{
  "n_layer": 8,
  "d_model": 192,
  "n_experts": 12,
  "experts_per_token": 2,
  "d_expert": 160,
  "d_shared_expert": 128,
  "activation": "swiglu",
  "moe_layers": [0, 1, 2, 3, 4, 5, 6, 7],
  "router_score": "sigmoid",
  "normalize_top_k": true,
  "routed_scale": 1.0,
  "balance_loss": 0.000146,
  "balance_bias": true,
  "init_std_router": 0.0307,
  "lr_router": 0.00122,
  "vocab_size": 12406,
  "norm": "rmsnorm",
  "norm_eps": 1e-06,
  "tie_embeddings": false,
  "optimizer": "muon_variant",
  "lr": 0.0029,
  "beta1": 0.95,
  "grad_clip": 0.5,
  "batch_tokens": 131072,
  "seq_len": 1024,
  "train_tokens": 697300000,
  "steps": 5320,
  "dataset": "wikipedia_en"
}
Below are experts of layer 3 (counted from 0) of a mixture-of-experts language model. Rows are named router (the router's row for the expert), gate (a neuron's input weights, with its number), up (a neuron's input weights, with its number) and show model dimensions 0-63. Each number is 500 + 40 x the weight over its row's rms, rounded and kept within 0 to 999. Numbers have three digits each.
Before each expert's rows: "comes after" lists some tokens at least twice as common just before its tokens as in all text. This comes from a sample of Wikipedia text that the model never trained on. Tokens count by the router's weight.

# expert 5
comes after: "\n", " ", " 0", ")", ".", " 1"
router:508480437466471459532515453447545483556420456480527521500401527579492450446550504506452496498482505500529522589502555548464502547492554569508511587454498483533523461543491469506429488560461547
gate48:577465498450543454442435499511514491565493602523457496422525522539478474528508520427491546502469513495534525499502426526521514536534513547583466479482496533517513485452497469530473477460570554
up48:406499534568474516546497463492511505494481493543588477489458527488546497514506494519504477446498527489473441481532511479518455489430494441543340506488424486440502516492467438416482414530538552
gate49:446563515530476468500456526541485513466491451546581522522499528507460542573473419440507522549514579479531469503437548527456474475462518510578562481540506473485519481504495472488469499485439548
up49:550522501548522492460543529510432470502525529460478456511492475486449620522521494523496521461513427458462536482526438531572519555467488471527493457497499498440492526496479462504529475543523453
gate50:524530459495539443489536420477470484553523537517532544559521503496451553531502487543519436501519417443427491557536489538449476496510505457483517497492476503573534470488530441467524515508525528
up50:489455465455492455548551471437531530470509564531481503485602509579514505514433541566524473463442450523496534466511517523518477565460430425525445537528513526515444423486543504533537532517464441
gate51:551471429484478506495447499438504537493446548458491507477479505598468487488561490513570459493469443479424418484536538530476550540510465516525532484513475504573457482426505482496441483466479491
up51:522488503460531427544527484499478523508460567503471564524537515442521501439539514495461471458423529553523497465456544440471516530478448588422510513463558523568461525545532434538516513495497524
gate52:507449477532567454563514593521485460532536578482528563483507554571462464446465491477561452388490469538404469556462495475482524525469482513507511468554518592532514444495495548501501561481452525
up52:507521528480472511585516470576516468462491480460536499520527528439478497420513467557490469484496537479477546466487485498483457543461500512499442472483494502480525424470501488572601504478523555
gate53:487484475509445495500516512577501545499460481547500590512504515387516530485518526482512616536447460505479525420538518562482447421529515490510496481492457437513471452509558487499476471511526506
up53:505447403548545502436513467538480563570581485530492432454463507551470481452491508544478496544505505521446502501501504440518526530469517484487479435470521497488536519473500565549523542466493518
gate54:552428589512519491532451465484513513466428489521506486417503530518522541512551454524508448551519464444475480481450543497462488459479541495522506495500456509515518479578495512465523532529529448
up54:477462524470511505471500481465434479473486508526518453534521501517506463513479509491536423555478501466499477435464496572549507551448495544503515486518457516533483491461512545470537521527553518
gate55:628492460559496506560468482514495509506536510485480490447497508479525439495499497500526512473522554497559522493445439526506496474468491540467463467565475452524549499487527524475479516464509485
up55:545471495551519545514515507483546558516535512519505486538463502525551467546458520539495547451538511507484502512566504543480498497480537464456523498481524489444514574494483502484628438557487537
gate56:442501574466493481469518497454505447542454578479513429426421409552465564552497480477618561501481400523446520548500515463458600537580482425537523555515475538459502469514518488550486535515385492
up56:448473465478550506515516472606546531486534517465522510530463556473521456524525566519465503450532501449535443463516540450545537558510499470435425453561562505517512512461452495440395539515461487
gate57:561439510462447460543490392518572551547542533459573613503471485545518445425487483540478479484495492513516502500518564525484537529518492535546508474592493519499496563541522552587499520515506544
up57:550566495538475489394507433520477482481473512453504461542541495503501434593521502504424510475461513464518517508484560530465509432537524494530476530491519523551511542553539513553493569509501457
gate58:534494462532491519560441420483541520520441513458456522521476560493526493494531541552394548487550498509462525499486397492429447552459511477498516496536519434500539550562498556466518538461526489
up58:474556512452414495495465476505502453574519516519534494456452490517512519521551537466488504548489552477524467529494466470542466469496479530512492513514533477567456484500509526455482529559487535

# expert 9
comes after: " |", " the", "-", "|", ":", ";"
router:550520442477514467471475471469516418508507459451522514556558530527515491463458495470574418520471420498516434514530527496503529523492458590539466489512498481480526506551478485498431471470567470
gate13:505512545511500493493509595471475520528522508537525473529501528492553512479521446494480497499526411433524463433560518547488535508429522530481457498529512458430488558458421500592424514479581412
up13:558511478465512517497403562480483474560479450436468527501459494524520496433547526523551469534509444509504484477426542467469475464493562434545457614481501526424494562500450518568506445536489546
gate14:454515484496441485489523517478621476533503491510500448527445498545522492469486482446525518530532500544550532536472497494470474575473494492541514485582547465398482511506583430568527501569467505
up14:393476514459433559529470527537536453527471455565476448536489448517508490510449458524371508473526509474579546514482500509470533463477500504508521444515542536489487515491572465570554467505478499
gate15:521510489522582414473372497547513493470541515526522514504467531518480460458523491554507517482510504354503526502519493454482498535561459500460521501475454538496471536528474507543462457537491462
up15:482479485445508525442513514523410561540548456485531504510525477445511532546489504494560540595539493463505428483435447523469531554489540542541504461523543497520540512608474517517536488433527516
gate16:530522509539445492568512498482474690521465476434489409517471591485492506471516541472477469605543541435576520582556504499421528564476493473492497577532472432484554509538509461467550496452509467
up16:565505485543461496573516479515478388569563484478532500524488535488558518500480558458499547538446496469550455496522514456463629503543464467465512474487419536504496554483441519451532481411513506
gate17:487523441572458431479500532526434487571506563509489567441463540482440443423548467529507488509539466483545578535515516596482505479463488432522519559503511479484576600501512484457543471455514488
up17:549529548529468503456546448461434489473426531525490504520407523499520555419562460494541464469525492499476506518471468496490524467476407535490531482504429489539475508488482433514518524562513511
gate18:522503492491510492549528544560579443547495547533451446483502475462447501444477519462472475531471503548488503478545542447526451488441442481471440486576495511494524469453555499463502447533534499
up18:505521459467486470516453440504471514515533503406495610467530481443476474526443534540476500498472446398515518482509474505496467451494539575476502557423461462498508458469534547518472496503457501
gate19:519516462508519454596473511439516483496381504436481562524475464481514451458497536513524473478480436458527468522504579543475578485550434577503514510570530511479517511532526496431516501486519478
up19:505481519520550503518516526541451548517521526572472470430550427519463525517501463512508513523516573454463496590484500521504495507523640507475482463468508478501535520471480462511533478493513421
gate20:527480439559419477486532496499508495475514507474477500503439490461466465424516480501520546440405521538553532493509495450440514534477514548445525526480508505506581500519486425507524475471497481
up20:473492512485504464477467478582543556505376501547493495470512475592553443433498499514468470495473523545455490508555452471531589456459479489473486518465534454559512479490506445447473499500462524
gate21:481477406514514488514492471515470586527480463452411468492503501478487425493446471523409510463502451506554513446500546490401490486448503477494543587486524510549496481535545486452555516528504402
up21:553517490444531513524532512472498437496558481477508452466502518432495478512558446411569516468533479570556493448390460494495425486490460528493527466492463461494439574531495545491580441489566494
gate22:496549470493522509508501491513502555486407502472420491500448571500491461508528533473457514585527536470543490527517510519505512478574550516531488458496469455465599448481561526492451515473404496
up22:497523475496519486475530547475554563450504494497451515538538516493527461499450565463506421525504477475525499538513542509536483517512553553492498483445397522515450521481476459507513420585513488
gate23:482476558503567445481470443487529496501442536430534535585492520495520495458482494483500494512484445488540549477458539555499601525507502463492477464528525527466475541488537551472520539523501551
up23:563482462512400488497485459558521577472484568575478424456494543498548542489451457523449447498558449477489553537494549524541507551517441492474521476380487423547488531545455462419515510521528486

# expert 0
comes after: "\n", " of", " in", " as", " for", " with"
router:521489395474580470532507528483596516516485547502523456556508557511448474502488480491501465456471547459544482535550545498523510481513415464548455552530493491501556509533520440550551481530466464
gate13:569501522470566509471519442502489502527455471507515457514478504528450489387548485496516462545474544486470497539474508516538500541551495490487511525526528562539452470488458493550524476505486529
up13:401505524412479488508518576508491500467511501503470553401522537480505524529452498500510486543514487465519529471543501495570496523513451498486485494488486486519509537550495474475440505516493516
gate14:490433440583511564469506494449528481479538436547550497544490508483501516460514540496532512464522531523530482557510486463526497519521491534557505555516450536428513580582511420542544477495518524
up14:445541479456586521564488507513522498511464537491453582423547502520561576547473470475501459544432529496505522495502539476511567538516511471529469475455527495540491491597520479517473456493414532
gate15:584570478423505543472562522538502443532437508479509438518505562569487456578418508485475415520515554457567507496519483527433572540486502476461467530505455522481574490490464514488506497517459454
up15:501459522438473449502546532532558513532488459550464536512524535524538563495512477571448464427608577553424515527519417520442584497470522523510460505536468501566552413535474489545491525461462498
gate16:552531422518430561491465472476514497446442535518526525454441519558483601477510535513507499555435512470576489428559453583498504482544500447497422489511476491481541463528436460452489529518483433
up16:511513516436466529462506433478481558474538447450580503490439485530433460517436573474469498484530502494474495508560401486575575521474496461555513537440495484547430470402507416476443435436528532
gate17:509482463429544462472527471487447502428547456372559499512503442500448549439507524535485471429472504457504520576569613536473510579469384546544471564474575514533553435478458496511512477509508487
up17:434510513517499447556455477556476497494543528493521524550493484515512461534563483490532581523491526505576492522491539572474463578505511504466484513452441525485508598493461421497526492561512482
gate18:507420506484583520461512551497538422454500529520495488530481515484516416541522519566500513520453535447542484485523513494520476509496463568519571527539491455467482504551536452477513546523452486
up18:591428523469511450536490476520465440527500469486505477491506516532458488497544457532486515455487491533540465438501439508490500507463549540473552548483509561465465510540508566542513457544482500
gate19:460533513521493448461484456447502491555452523529514461500537511421472556500523495523556592501548476445548492420513490475446517519515462483581499509469469407519486490540465506477511471472502517
up19:435436458524500475523549522469535502462546489456500532581473529512476513573526527521523452539553460595476560486593494564515533461475497448477497513533475523516586507443468468470505498476456533
gate20:534595463498475547565496507519505489543517504437573534524435511518461438544558509471494553484453462483530487491470437510514510430584471536472417443448511430453482504433484499439532492503458511
up20:479527500505532477497503527484481473511547546524511479561496551547653465532544522533564609468472478440456533552546411559473493326514544511524494533515480417497570522554488525488534538548486487
gate21:489503431490546600473524576522463497474527425503505506520435575464481486512476498599519491479523563504426439478555480439452538482455539600523498515498528492523545499506568532440475505525482464
up21:523497531515462460449520521518522515478476497538479486454439455494480471487424572495572502516509478526513444447505494471542468529417531518494527532528514496504511504577547467559553469529532454
gate22:502422472483526439512494530392463392527630533473497510457527493464479553531509487474531419532564473559510572511501503449469552521541566481486463576498518544476479515489503505472519520574496497
up22:485534472499529491505481480525532537476486500421511480500531482625486489530536487521477466438479582547602458441524519425477465485507420510506545450507519530547550440490500498457481503462539484
gate23:496501545510555519545459530464458456483507517492521510439435551494434545553505505504491545433478518497501550502515501568461468574526505507537447418522493505548532438508519452500534539526499552
up23:460493558460572490458533456490537510573485449531468516470513503575531519483498528478582426472487479528408492502490463550524499540540499481480476509486516454442450536521534454514519443416467478

# expert 3
comes after: " |", "|", ":", "9", " 1,", ".1"
router:554474437440513421513467508536606473474481492511510483613463534524498431454495457510510503518480484506572501507579524511507465518503427567537392509481492530571511473518552505464419486483470529
gate0:476511438458537451462447504508590487497570466498511450507531585463514473531431439488500496498502565479466476509520468439482492502508509522486532437561518474550520493418442460480462460502497457
up0:490464557491461538528480592496402484452515521567459458518507483501577516471482511454486516517485489498491494541615541508482399515489439482526465565468518510379534498527542501473491540514498482
gate1:479478474409484527473578517496489556489574472520525523538417524522558451453507424539602516474491438540448479523475500572534526479430513541463466487478543474480507470589479552436461511494510533
up1:553532565537482508444477551510457553502488455522512528381576490553525437497470517571544479538573492559479466396455491452492497491498489505519464482448505508468525507538530459482472515468506522
gate2:491528493533488541521468448471550416467537485501448529473525539469468453436496498462456560478482467580456573502540520540449503538510508447488509467520418503526438503503520488470505575433447518
up2:515450490521463562453465511471560470574493513450478531482467503489472469510483534512528456555518478488485472468528545483492500533548500436566538563497508569486503564493488421458510494563535539
gate3:551505551517447448517547537463492543516510508545558463625501516527451464587527492461464522485503542506565521525520532522461533507540458465528430496514520501470488508473439496507417526458454507
up3:610419450519480500511502539531485522461453507603509581406454496487511545413527458500530525411507493553467469484487491526540478477572547515515506544557520470446436477541488549528511502528560496
gate4:443553523475463530537489468539474536561501494421477479577510516531452501512517468539488574514559516470499419484499558521447533457462502542486420513476464487546486480476477518445595475496598473
up4:424462520482502564468459517541531428573480465500456495471539490551525547479568389490441532460538466511473401547524535556470492476513437445562581482467484468513511451494532497480523585473446453
gate5:481568492476484505512494522512499504469444476451490514506434522485500464546528522520466469449486507512506512450518565504451433465517512510569468533502510465468510458415594523517580503506458474
up5:511480460505543551474526508544461465456464466505504519489525505530525534481485521505530472455477435477510509472521509510483514427479467478507453536516544457546450526526492424414482488498503466
gate6:487440444470528376516480466558491528469513455532522475552536439528474503539466514472371538492486543532515444531467475530467466555482521537523508498539501510518565458482531433556482503506480501
up6:503538492488493471529416552543408509505507522448489509537529456554412414523544459510481516540473451514525454487527430505481574474535512504616482478539496522488459491549518468482525413526466515
gate7:470463509556520477465529497553575490534580525489505473579499514526507467561526473549569523510493512455515513498518477514528463514553459540531497537458498542524578445488469583456488483443514472
up7:540531459486582586516487465541457508451427492505499504519522483583506585486485494487498477570473514498439525533531450497494500540485526537494455575487531469533630470592486517525480563461484531
gate8:511484491476512534528464530520521529499469456468464568436459541424517546492513553526517454545443531552524523486505530493471531434480492484450546527468469526516499539520472464432490494543495495
up8:497517487492517460448525582520476493558519461416532487533526519495506489540482502553514575499470501563472498528568482529513519490484529493482465515532506568502506450454521541462457585511472494
gate9:556504496438439504528453527550585504504530472507502483441462590456465472520557446460486464557593562510474487451434482523516465489543514518480507539463523506564550472477489460492571519502493470
up9:464443481506543505487514575451509452461501486529503457497523475505437488535483541505453507524514489498425431486561470470444481512503517507442492487456497506464527480559472526507464464553502491
gate10:512491477541454467557575493533409467468474554471591496556475516498465459483529433471504481496490530510549494440467459494560433562505461478508457509489496511530493508539416488470523469499464523
up10:589537572538451530511519476474551532440504501464484483530499529524494524494441481424525459556471489476428503481449494560475523425488460501498523499504486491476390479528485524551484487478503483